{
  "norm_place": "out",
  "positions": "rope",
  "beta1": 0.95,
  "max_steps": 7301
}
Below are experts of layer 16 (counted from 0) of a mixture-of-experts language model. Rows are named down (a neuron's output weights, with its number) and show model dimensions 336-447. Each number is 128 + 24 x the weight over its row's rms, rounded and kept within 0 to 255. Numbers have three digits each.
Before each expert's rows: "comes before" lists some tokens at least twice as common just after its tokens as in all text. This comes from a sample of Wikipedia text that the model never trained on. Tokens count by the router's weight.

# expert 27
comes before: " \"", ".", "S", "5", "00", "0"
down0:133146186103158117128118141137107127134153133104122112113139148123121149114153111162161137114114144137095139156103152149134124141133136136101123117153134123117112138133156171144153110151092114094145146149097165153171126092147118134146105144120163126146092126135154117138113094189141066112128142115116100159123150100127093128134138142127
down1:077115147153071094116132117103153134129126083132108162078121169143123109134125090129144140152118119149140122180092131111128128117169150182124113116166104126143118098104119149123127127154152158110147122117113129117118118119102114113127192161085161182136146149137129115134104181095102137150126118070151115119141130125089129117072157131120
down2:103113079162133139104163114127134138158146153119104098105112133126145124148143156148109156132128104139124136167111133093066123179079154128168135143141137091146104099158147112103099103114147120101141100125138139155162160114122145176176078136156132097137135134150154124132119138112093129166126167134129150127111116137164127145159079081115
down3:158130098129145148164091129122123144158134150104169131118067110138196086122126131112129116124112117159146151147126111130159147125135138110131079140141160105084120146143160161145134115133154098153118124129126111129142150126157136086152105112125115107146090116126160164157131148115131137115145139136087102110145133193095133106131107100116
down4:126138133116098120099126162099176108163146164115113115107115126133141124127103125186122104136105129074133101143112146145119130096112121108132109145141138188151101130134119134160133109120112127108151147096151115089126107114173112130163117133141147166127107145153119138133203105125115111067067099133156180120156152134148136106111180145107
down5:162111150089177133114140112140139180137109130131114111145166137091169055107102089108094106126139134106149107137181155154126152148122153109114096137137081132163132086124119044137086078128132135089102166061118108105136167093118159156166106092130177127107139144113095139163127142104144127062141137129112156100142106151150122141116103106145

# expert 9
comes before: "  ", " |", " as", " new", " member", " single"
down0:147179119123111077153158097156117123147121101135147121153147115107110108135099104138152112128122135159123159086089156136118128146112124152108198126157091145094105113097130122166133137087144132142113176112154119190100088119137147121095123128139128130138121104115101150116133105130120152160067090188139112161145169165086145144101141077140
down1:091153126124136112119115139096146107120170140112088104141122114084147138127163126159124147126178169101141135119167101161053076183123122131143166138152152125156142117129142134082113123115153134103106126142157156110106130127105115141128124145088133188148092114149108126123130142121164091129135143155114113105144142128140110090138094131130
down2:158112131137100102154158123144122069121116115102119142125157156159116087134116127104136132120109114144125126131118157094126130123135097133135107097097122147148149132106134060140112116119104172128148112116102149094091138124143141135133069096116130159147081119178110152174101145118171090137119086159149113130115108120123158171096133168153
down3:128167102135096111121133097106127113126140091116156143148145118141178117069119129137132161137164154140126140115113148106111139157155162100128107134177106083110139137121081123143105168140093109137136129100176108099128119115153137083160119099156122176101160123124146079127088127147156120135152130144133112108125136089141152147149143139144
down4:138133110086145117141107111117139140137141133062155167160113081127163128133165093186173134158082141175119098141135094122052129137125136120087132147124102165131107141107151111140132108152143120137120119122150178090124103146114131184149103159121117147128146090125158149104105152139087091111162181134125117105125106117116116130128145107093
down5:144140148209105117141118155138193125095138112111142138144139129130111153120117161129145145140168146117113166135100118133150143045100150149079149146184129176118108102135085077138163128129141108148102142132117116134140145104136101122155153093095125150097125134114166138127099121094148180135121165100126149118161135119129131154120122124105

# expert 21
comes before: ",", " |", " (", "'", " County", "n"
down0:104091108087121149157132129145110145122141183091086157096105096123125140100141143105113118085068125089144121106126098163137147129138122120102101146132181138146089113183130193133128119139142149084139107146150141124136083113125093153122170155152113117104083117162143107135118123147110116143115126169140129112141124103128147115126099136127
down1:131106111179096151196121085112118171129161136155090111140165135121125084158126077153137090118101131121136133108130147154138076113123129117128117112137109160146138108130082149076125106151158124133164099138114097124121157133123113145152128133157132143106128106136146112107087121122140119084115099105157133095126125134110182105125137123081
down2:146114115133159124150153160110133130118148152144128112132144112105109124163127142140095118117190155122128132145113118126119137096124083184109118123155108135120120128139118117133118151124109144109153120158159166169141140111134131112106114115127146148143158096103156138123094117117141093146116114161136139120138123109110127131131097124120
down3:134149131139110098105102140132108126108135163132096113114102147136118107153108153104137107120168091131075156110128160122097159121119147139145184138125113091157137122130128121142150098113132109140090153122135142139103195173130162112149138155147156078122136158110162146182122121129123142132127131090094092146119093099110141128154194109160
down4:177123110120105141104118109150107129136131099083177146121181137118068107145174150093106134135113112149170141134162120090104135142121140130163125137136103139131173146077106126100129157092089118149129122133149143157109130149133149141123137104141149172118106112110152101107111114140144127142129127146159154149126125132127127139162134152138
down5:119082152139105171116159137163141134151116110117144120080128124108161151114149116154134087094109117121161130132171116139112134161144153154102127106121127102107160142168116103166132104137171131127151120124100100188141094139116129151138158135090159156117120121145131126144127098117111110156118120120156093126083077132102149133095116168135

# expert 7
comes before: ",", " and", "'", " University", " in", " School"
down0:134107143115108115156105130143115109109100123086148141170164151092141137136134133126125157120110126142104120171158120097119093121132151144153144095174104128135148145070153050172118140115160094149148149096156104135127161117143151141123134070105145140135133155096126109142127124139119123149125153122141124131105119129079115126150127179137
down1:141147136132108109115140120172073156126124144112096092141085120143093112111149106120110154132118115106116100051085110120130138112103156122110128102128159127160107110121166141149109124155136116131124130101121130079174084105135105084131101067093120101164103132099106156153125121104105123169144114126109129141128111142094099165158124153115
down2:150131124145130141145112066156147125118158104108115131130129154115149146141112127168116140131108123118144120097141125145097095163117136118115128135113112137084146157115148117121102130070126083127112101116143140137144134120144153155102140156145128117195152103131116176117118100098140142095124153127119088098134150153159126098138132124094
down3:150194115149105135102146126110138128101144113058099131101134103135107149132179145149170092136111157135154124141131104095124136107118147153088118109172131189099097127139124091126142124119100140106096122147148148145108119135112147133088117118150129145140099110125122107112104166105108130096121126122109113139125114159161116136149132118147
down4:147112139201133134129091139142099102141105142120105110149141171114129141109136158130125138115118143145099112124149126137129062102126139108128147131124137116133166131141129142131020163128140165118142099166116113105128140112089120152106119008121147134143112124145126109159107158121143110151139127152195159138117133119170116134126155100157
down5:134156133122100104119139098137127127122162136142165107100147173101126134134123129153094121122128135137126114115136146099163109111112161126168122128139127174145095131147100186114161098117128141146107170127097166138153116121113152078130139201125115143174145113122091141138089164123067135128122095125121108088099123140139091120142095127102

# expert 22
comes before: " of", "s", "ing", " and", " in", " to"
down0:167106138158187176138138116132195125112124141120128128079141140149135092149168115133099159156125122082112175133137115129125082133131132083097096131124141172140145098121158155110138109118125115113127088146080127144120129115114120128085134136167114153102121127089130149116113107123131120113097134145117129114151152069122137197127161149139
down1:138174159158108174122166133132089120151155148158090129096128138166167117138128088145107158173151118127141104111122130131139148133142118123107138146151138136123065121155125129144093131134136104136137115140144165098096114124174097095104076130143135093118126130188157164131132142178149112163103113110126127109128123132099144133114160138137
down2:131134116099181158146138129112103111133095104116131131127121111135112137093120138148132107113118129094157117140125096120135113117106131114089106125139134147131166100127130149092142142129115135094148112127101118121080147156105053146139126140123136170132149135114112107116067130073116160104110156147104128155138137123149172124167117096085
down3:154106106128132161169154166115146158119112122120105153128129140099117106131161125102129136099135150167101141104124168137134130130112177158145120094138115151105168122139114074134065099115139122125143140112160137127143130112122139131161143128149124106117155080167133145174154150109127106138144151121108099138132127119123153097149102114145
down4:159063131152151111140111072094121144117092112133143157135114115089148135151151182139163140119141115148090137148095113138139071170132096130117156124099127142167123132127166103108158083111089103125129109137148127138116116182122103117162134166169112149153104102177117137142154132141124124102151113118104121119174124144169154124098119128086
down5:096111113121106121153132136102158134118158099070093101192146170124102100144117112132090128113093121153170117130106153169144105142103123139139111067129095110108122124099121105130128115110089140137103140154151172165138162116139136132148145119145144144105139123130126125115122146141132127133151158117091117136084126113114152098106146135126

# expert 2
comes before: " and", " the", " he", " which", " but", " a"
down0:159157126132160185157135147155122125152104146107103147113159121126166112205152122122120123128118133133127125132115113156169126122130078147146100124111142144116143111151141159118141121132154111132126177109081116151120164071099087137147068126126136130136123131082121170171084142132137124136177132120131113176186072134110116120100111147136
down1:166106159115165135089124142165135170126149122085123147119102158132084125094144107120124151156154096128149115124115142175163082136123134099111160157171145079138122150115139135122149165128166155168099129159177154132103162134163129140125172090121154162092113097150102154142157126104100133132112118115115109132106094108156084143117145114125
down2:168090132107111103127134082116057148158100163142136167146100158095086137133118159171103102176125132123176158102088144117107116128126140147149135136161108168141136104128112139134129131128137098153151160145098078122178145116108110160147133088151141164149153122150156117114129121089120124128138063147141135132163117133132147154134175149122
down3:135103116134121134103114137128131148120133119155115123115171088104121129121155164126092126116080139132109179153089124107096120117121116134143193104140131145120127123098126138130133108112150106077143138146118158134137137094088138077109144133108139110142132142084103136163112130121083109075139099119123134112120155182157155127117119133163
down4:157113068105072112096122102157167126126164149137104094133123151133106095119146149107090128161147156154090098096114109115139171133095106161099128120101126125124160166158113135162132124107102127118104148121106161161099089144133166084139097139130147126155120088123160115139178181093134121152117113130150111076147101110127115103116132115111
down5:149136165102105134094144144083097132159114138125061139084140122109136102134130177131153109174118166136108148116132133150097134132127090148125116075169093107176111134152142131139003131118147161113104113098167150154132128155125111109116158036113159135119168106151135097125134171133138122131136135113123111116112064156197145125099092120151

# expert 12
comes before: " a", " be", " the", " been", " not", " an"
down0:138125138131118140063129156124141105178133175127142126082134097086154134145148152112118122133088149135136125120108134144136140113133109107177137107115139122139154136109159146118094103100163127155119134103116137144130122161146137097109102130149162099173179162154159086118085118076179109130116135122133151142138124156164151146155118127121
down1:163103087119111109132073123187080130126164132111161118135133087130095081154080130146108126101121109139143091122131144148097086149131113159152144148142164155103143152131124119100121113151135122124122138144132103126120095103175107124116084047097140119142104150119128129112149162119105118148153087124096149137131121132118106116143147159114
down2:121088125128115110127133121105111117175107101132127145185144133147101123124111115109164157114126124150128104172101120114109131116145130080131104090142126129074123132137147146150141120124085120171144104094121159118092141133197131080150121162146126111220128123134147143086163174145115093114103089143129121106137087163121131123138150094125
down3:157119147142133154112120121124152105153153150098148128124144147096130123102102132130130085142124066121120157148118144114128129112135175109098158122130127174138118135113158153104168084176127147140065130102156119082126147177123143112107071098094149160113146093101108130137098083136180155089110179124083134104124123139118096100119108099109
down4:095114114103070126117128115086114121140120091171095080137104118129052125125106130103128156147104139172112115115127100128152161135111153119157111123155100155162080171128099079160169119160113146119102180115104139106108143123148140114160096127135074141169152139131144142159072154109118091104142112090102130120132137122133127121163125107151
down5:106105119154086143094129125166140112157114087099116109116143154119131128151174130115155117120145147145101099117127157126163119139161091127114127108125103155132139175082108140109061162118154167097117126146077106083127130120135137128132090138169120178089144139119150141146110143149120165102128153102163130108124129119146166132172161138116

# expert 13
comes before: " 1", " 0", " 2", " 3", " 4", " 6"
down0:154122139120110114127167132124153089094162114121098151150150161121074112143136165144128101139081128165124145092129130113082106140149134110156107124139084128113121125171121120141111122114122048156146143158146120105130123124133144121102135166149136132096099117143121115123119117094122143067126158156084085120137097129168166165113178127132
down1:149070130152090125131104141167110137109132150129117137120099122121066152147137145104090126137125126133120104083154133144125129149141097110081122147171160158185167102122121134160131117155135085151093124101106106176104130145114100123093114120071131161114109134145180112169158130114131132106131146122164124143123150118087151119142148102137
down2:202092113159146151082131157179116147142156139171148135117110130120129117157118156107126101152162124104178129098138066107143146172091151127108123127133134099108126138169164145124108146161108095120077168102100113150154156113091120130112107098158158111164169184112164106147138103109117142160149146148118132139109145112131096112137124094129
down3:139147101114185153120127135153140158112107145152163145150121106147159117117097126122115166121138106121081127112136132136129160126151128149146115127107101158109136128152184082182095120101139107135113159122112134129170097098094134121149108042134155163101105135149136113148143168135101143118146072082118131163160115141146091105156137131093
down4:136182151087111111113120096111179125159121120189150098118108124164110110111140148150113110128120089129142108166108126113115130105103160105158139152114122129106135150152136113113163135074135102109121159137112076129120148132117103093155108129145099099137087106150112129125144141075116115115119076129105121121156112140140186108143157159119
down5:154129141134123145109168133132131129123114107155127163131134100127132141161085078113141074170113137133061129129124140134120119118145129140084182138134099112115094148110060150118152148142105153131113151208138128060107119081127137098128152166127113139135093113112129137095153114124142175136156171099104169113142150167133102088132101147115

# expert 10
comes before: ",", " |", " (", "\n", " –", "i"
down0:124153185149173106157120130108120138170136174149097126141166159137090160109084122133136117096132137171135156112114145149130136171149092145133163141123115135159088132143131144140125136132115112143168162091131140130139160143119151116195118114091098130132107151143118106103135071144130144089126131082142143106165118119122116143116107124084
down1:115098127110120128122120116147118130125147128100140096143165129145163132138137122163151180175148126118099115189137108139129114167067105100102116135149131135099119147098127140125140155112104120110129062170162105138114144076123120121161126142141089126123101107135102114111138138169110138124148132121167154179126142091144088124128179097152
down2:113080145173144115134146116128074128157125130141114106087166081111187138155136143100124091169151129130144126128055105128135153124128132118101141108144163128116102145096123131141128104144094145148159110099117141143137073163143148143145138136148124097113151112100150099146138152115137136102133113131112084118139139115114138096153135113124
down3:092142166124105119183101111122105130137129128145111116152167139162119078139146127117107132110117120157146061104146142118118121131113121127157154133109108173139146145131114169104140181102160116111083159053128097176165129105105060150093112134186120128138121114110101145132142072175141129149121134100130132126136130119148152122087126117125
down4:140148138103149130132112152125118117181139131120140165156167074132128124096154113128099123124141173142101213155137161103127070135101109092120120105128145164117141160144167114145121103096150144131144134126140146111091128104108123164122086086136118119135161185098100121094151116097160131145098121122088149122128101103127109116117157169150
down5:132105114112125164150116143136177135153153143065107108150129150117127168160168148103132126146121131110097117135122114134137115156165171155083129125130178113139153118149125111155141108104134148128156137105094159133114111096147123137173083156113119128081147114162160137125147120116139159119132122104125097132124116102146140115137126129130

# expert 29
comes before: " the", " a", " his", " their", " this", " its"
down0:152088146151127128109157162139122116145114142151148112091135114138131115142059150112121113098118121155102105075069134121072145100072177130133115118167178167099091159133133095117146177133141115146108120118132122180117143132126131101126155189139111147132165114118127132107151138166134137078150159122128136122118140135107117134128106116114
down1:122160104131147137147157103125148110169135124118160112164109106088114125142122130105127130129150104143123124117107152109094118063089089146170141145077136152089127171151169101173135116135125159168096129115164144126121114097168130098106137086125158140120172121112114125137117153139106165121181099082163171116115131093142141149128131135149
down2:086152124178091142104103153110129115155145121147143136116108143153164112155123133142111091133085095132128145127145122107147161154152121145162059128124150079100129156079131101169121119159106112099117109079118109101138144139120148105133110116119099091147092088145093110134101115153153093122109153133081107157164130152122195100136113124097
down3:106109174161120148153162141086136156113120142160088112121111140133167118111094125086119104059124109109156127121067116148113150152116119125119138111121109164158144121137183143143112137115111116139164177119150120136115086149117130114134126048119168115170074118090141092129137131141145131125123126138140117138144118120157164123176101107091
down4:143175071093132117161118143115126136121121095142122155151138128106097126125136137135141153124121120136081154094113147122107145113110131133099122090098141105095155135173141139133168093151101114134103131077050141112162101114135076146139204106154098084152152161103149132140092125146136104130105118161128144140148128110147155143103162136110
down5:091110126169126090094098140120140119145153105130166109130123119108125147137162144127105132136048161115163159154146085108103090105125147153148108124109157158127141116079150156139079131161135097136138105121116167150108101164109114165117086162131139112147093134158150143117105109162098126134136102099093111129107169143162163124105130132135

# expert 4
comes before: " the", " a", " on", " his", " to", " an"
down0:127150139140130128091128139148111147102101102156151102132143108139128143125131154129115207071119124083100120145146118121114111145145063117135103144111119126148146133111093113124113155145152133132101108130131128131123183122061131116105172113158149057135107128139125128142142123093139162084176118096114103101107123108138168107143064102139
down1:098130162146156072124118097125101153109123152124118090090160133150105143123118109163091136111132157112142107079123110131120134122129132115112098141125188129184132122134105076110091118129141150113123133130080159114129144130166146078152073102125097135103120150166171128076117109115169136147115125067117113082159137168094160136163132149123
down2:197127145085153105116094102130134081134129126104130134099127106121119105121104189133126127110147146095126117123128167142152090120123143092055153170151149141112162159119152107110117151101143132208123126127157137157106104147145134156138118144150120080107161150125153154141143149122117158115109090140104099085128121103067083133097138138140
down3:097188105092129094104144124165136134103154142156150095131156095133104178089107136119107138145135147101169081107134119105123097102115116131134108159111125135153110171139136113105127114153175126127144069122126113111105107107112151138136155133128172135134151177116166132131124120151127115153100143103159161190183100157171153131129147119098
down4:144182135104140152107118127114134179112147138137106131136151125133110088133122088127129140091072146127104111128133094111115125164133122135152145180146119179086125142119094144145145154146141079161118125098121135143138100143133093144103149114123154131102093172084129114134095124094126132132107138162111158149123119118099130115136132136153
down5:119166102154114139116123123121169123101135124136124166076149146171125122155143092136150143091097145115140100143146116155119125168112109113100127137111104155183118104129119133179140116089109110137159151138137113144156112120155113135103121153161133152080181159109162114102082091119100146151114126110162105131094120136136150100115128127127

# expert 17
comes before: "e", "y", "ing", "er", "ion", "s"
down0:142087146110120148132117063127158108188130149137129096108107124121137140078155136107117114149110119150110165140139103126052153108135129127157148116134112195168070109158128129136177109122145165170162129119128115125097142129132125118125129151144122142185066089156128089162084154131070135113098124136123146121107115117121149102107126089143
down1:106127152110111105144116122095105092126132087151071143128112167137115090123113148123149136127118107176106097145140094113112107123115135117171138097116160107170122153076120072163059122116106150101151164105085070098108136168079149097140143113168107119189119173118141113094101110103120102111134122103108079112083110140142081129076142106132
down2:122162136144099184132124126108127107157133111145141153136113114172089111150143151153130148105128120137169129117090189125157132111142169133163160154096139133147155090128164100126130131096095115164158118106155079145166085141113178146155093083121144140057151117142157100100123153150161111136138136074111142104074117126109132132146113082129
down3:123139133128094153092149117128116184142125117141115108105133116182157111151080171137119125136139150114141165163155132111148136139150143106177109121101128114091130140118132163154157149149122106127113116124133117107118100102143125115141101167117127128092157106151121088102097120121165143114124203127140106103144105104140181086111124147109
down4:168129151150145155105133120088130129136149132129107145134142140089138160126151111123118091134151128125182126115089157139079113153145125133138167114111131171136146160102121101099154110078153155152153102168128138129141154176075049130122135118132143131148127139136115111107104126085112140179136123147170139159116154137073099130110118143125
down5:164141154152120155165164169107128117069104140085121133140136116097123121123141144155131109165129113135119151141128112128137128136142174125137151125140126119130125110163108161149154067149170126155145158089133152087160118134131079137165102153150126146162115088129168111100166140105132144117106116137086099130129103123151112125160163193116

# expert 26
comes before: "=", " the", "See", " United", "Personal", " National"
down0:105148116173128100132129141098116086126127100143123113141085177104087114074099132147146173115133134107087098139112130096135105119148155156134109137116138111164171138136131127141117080106144145128154136170132135123127123145100109126142133140125158114089139114129162132116119163091103165157159133167147161133125126176106120088167111197115
down1:098141129097112159155163117154136164118115145100148110138167126115104109135102130144135117127128101170154159102124130146155108132105167167164097151101126151109139144138123152148148129143134132104105141151107112088160154162123149130164095155110149126165147136096152112182097165144154145104167125042112086138105142111136175123108180142097
down2:145115149115130130052129136107109172150135163143126103181139146091120110101128144129108070119122115173144131116105180133082068167097097111138121126113151173153159124124146127127129131106131138153132146143102105142113143142113063122150109147126140164160170108121097150112126141122121104095132115164102066137132140138121117141082089132107
down3:154147161114105140150112141180154156128113157103145093143094139133126127126114120176141157124115095139131122131115129145177122134168140113148119140109102106140154138131132093145086173142127137088150116156153098113168156106116172121097108109171164136099137173125107165179160108099149151137157159147130106147152143107109104131130103122168
down4:152150119108063175124071097150101146129199114069180103171116140130153137087087109130146130129122125166137160128172097084099125128131096145131159122108121119124131129126144093120072144142136108160155122114203119108091173143090149126124122147098148150080152131112130153101092124132116105075122125148116163099140157091109139126096084119146
down5:137165125094111143107146144144151137128148138103180096139129122136122104119131132122147091100126086088109142160131122133115126132111168109146168127151070142115166122116112173124156110139139137153145124208119118103130131093151110085117168157223112117120106140123053145168143117112134170126131134111156148096139137127141118122147106096113

# expert 1
comes before: " of", "s", ",", " and", "'", " in"
down0:129114134181110133044145105119123094111100124109146104063122123143115119123126111156118165121133123105186158121125138078109135116134104133157120081120152124111199124164111175141131140128129118127154086093125122091147120084142101109107134122134109125140119098148126085149078153153107188146137106162137132117101130156112119113116189150149
down1:157111139195085107158134133164127178074108146078115187143128134159114115160098120153149118154104155126132088136079089112117134113146088122160145162146141079138124124109078149110118120098132130093175123175143137129179114173112068150164146158154135138127162123098127162107117144130116124092158106161172107125147121135088128140119126177134
down2:109161130106089129109139123131141121116124163128181112139201117130128109123128148121142169087092113122104161107165131099141145144152153133134068103118075129156104143094130121148130136116141112076159130165121110147164100085171149123146123132141093114169112142113100147149120097134192167137121093164108066154144103126147126134158146107074
down3:110160092105153141115151144113146132098146130144122152153110156128089164147140164149125099144135144130117102173098143114112156088173140102152133128125132111131128131107153137102115132159138131145089146134079129138095146020125140133115124120127133138069110092123114162114112113135168117137112118139090113125109138148107084133118121101137
down4:150104112116116128073100122113134120121161121136061124126103097092116130143117117103161165144140136155119162141120098109081140115146143120123098172115104122111098106122143089151124106139141120095139075119086137137110145139160123081120097069093147095085112074131103076130114138112142122135093133130122068113124145131078099091111168122103
down5:130119126111088133113123146102109133129155147103127126118127150153129118151147093087164157126095151127128144124140162192115128105113132154130108128173148135142098091107136019100219118111136133154098116114175135129162105125117167094109108090158112110122113108152125126157091079134155125121137144123145110143162133130127091142104153147082

# expert 38
comes before: "|", "\n\n", " The", "=", "The", "\n"
down0:128122129093138131136105133159127103112137141149120140118122094150124128099198118088121137112139108125104143124138136130133108121104097136099115145124135108155144139088125134132192092094126123114160118105151141136090175166170113123120160149146106116110152108117138112082134140143112120087125119150138125170144105113112109118138106127155
down1:105120125114122131124156165164143146115080120133157078102160087101130150157136132121137155104116121164155156131131122142091114125125088114136135083134092116145133103118115129139154192120119098171108151143127110121102135121127104100138095169160130140142145145099113108192070104141129083133147139094084133149157096118089175109101101116117
down2:144063139140136106130090160146109074095128126164145172113136154162111136128117066135127140186103104130197143151156146122128148154137161116149087108148109169130136141170094109126121110141098129131114090121121147096192136107115179107129150145141106110112175162147107141170118082157128115140104097125153108131137132116159109130172105149098
down3:082123155166090134124151110114116163113126109177107124090116125147111113144120084149070125113125147153124121094101134105116159072138139144130142132160175143125193152084130165140153120133132149121154123184107089167118109115122123105132119147107145158124109126106150162108133103152141155088162093153148095098126104086105113148130133153105
down4:130149150170115122130128135155146179082140124124127130117118154097143119105139157116136111145157142117124104115167133129115117130165098111145204097161113108084109138125106112140135108138071124094126116092157133086137145106131095134126125107099093118147158083143094103143124122106184141134142174113111139173125088133107154081148120121093
down5:135128096142114133102127114108106127133129090154120148110109090111153136113127093141100115136137140113096156121162133166109074134148099142077159148114116108112127151135118119080123126120131133110119121162124096139082105100113132172157086135119130139162123127118078115127182097136128138125147143137123221072125128088108138128140162153133

# expert 33
comes before: "\n", "  ", "\n\n", " 0", " —", ":"
down0:105079151143114147150093138119131091087153119163087139175092103119105153107182111137121154154132107099100159121143124136135143119118085130102088115145124104134143123105103201149169151129131140147096102098142128127151168128103060118095129155126121108132132157063097147103117070121138168146136092151133130156077139126124109095148108124129
down1:119119101125118111129107121132132139125148126157143114130144168112151135145133110136052141118097144127113113108152120136089140079145108117124159140166126172083090179102147062126101120131143147164165126190132161139078133120135084095147098125155114127159082128156152109106146159087067153134136136123100159084140123110098107139115160120135
down2:141118112109132087123168141150093122114146117126145127106109098173144136110181142119105122136080161151125083138118107132144147174130147136109120124126103162120155179118152142134125098126155151144153164112097091129097184140143171092120081136093110139120088137069178111135138118116112124121103139141155142151099125148139115142107150191100
down3:057135134136146127126148185131147160140116111092148118133113125112118145155117147128113146095102121156076119109116106166104082126158133152128121150127097146097142117155116046115136129136125136169127117121121123142097141114146129123146102000127124176166162120195115105103120114119142127153129139126179137157123113113132171133160130133153
down4:139146126100118144154119144171128157169123086134073123133096168111145099180173122118177151121127118124100131119114119108142115121091107166111148124156115146113149155153134091121127126078104098138097151134148107131130177117122157124140105073134138105088090114106160114091152108116132114103107156131100193096160125120113125112098155158144
down5:149116135156116154131109108127097175058112106130158143091154156109074122154164130140122119150153125155166161103136114102144126152143082145120097170119143162100147137081106171119142095153122106137144146085137149136105150103151134141088194177108101075147118120133139124141148159121154079125168119121157097139107132133114138137157107138118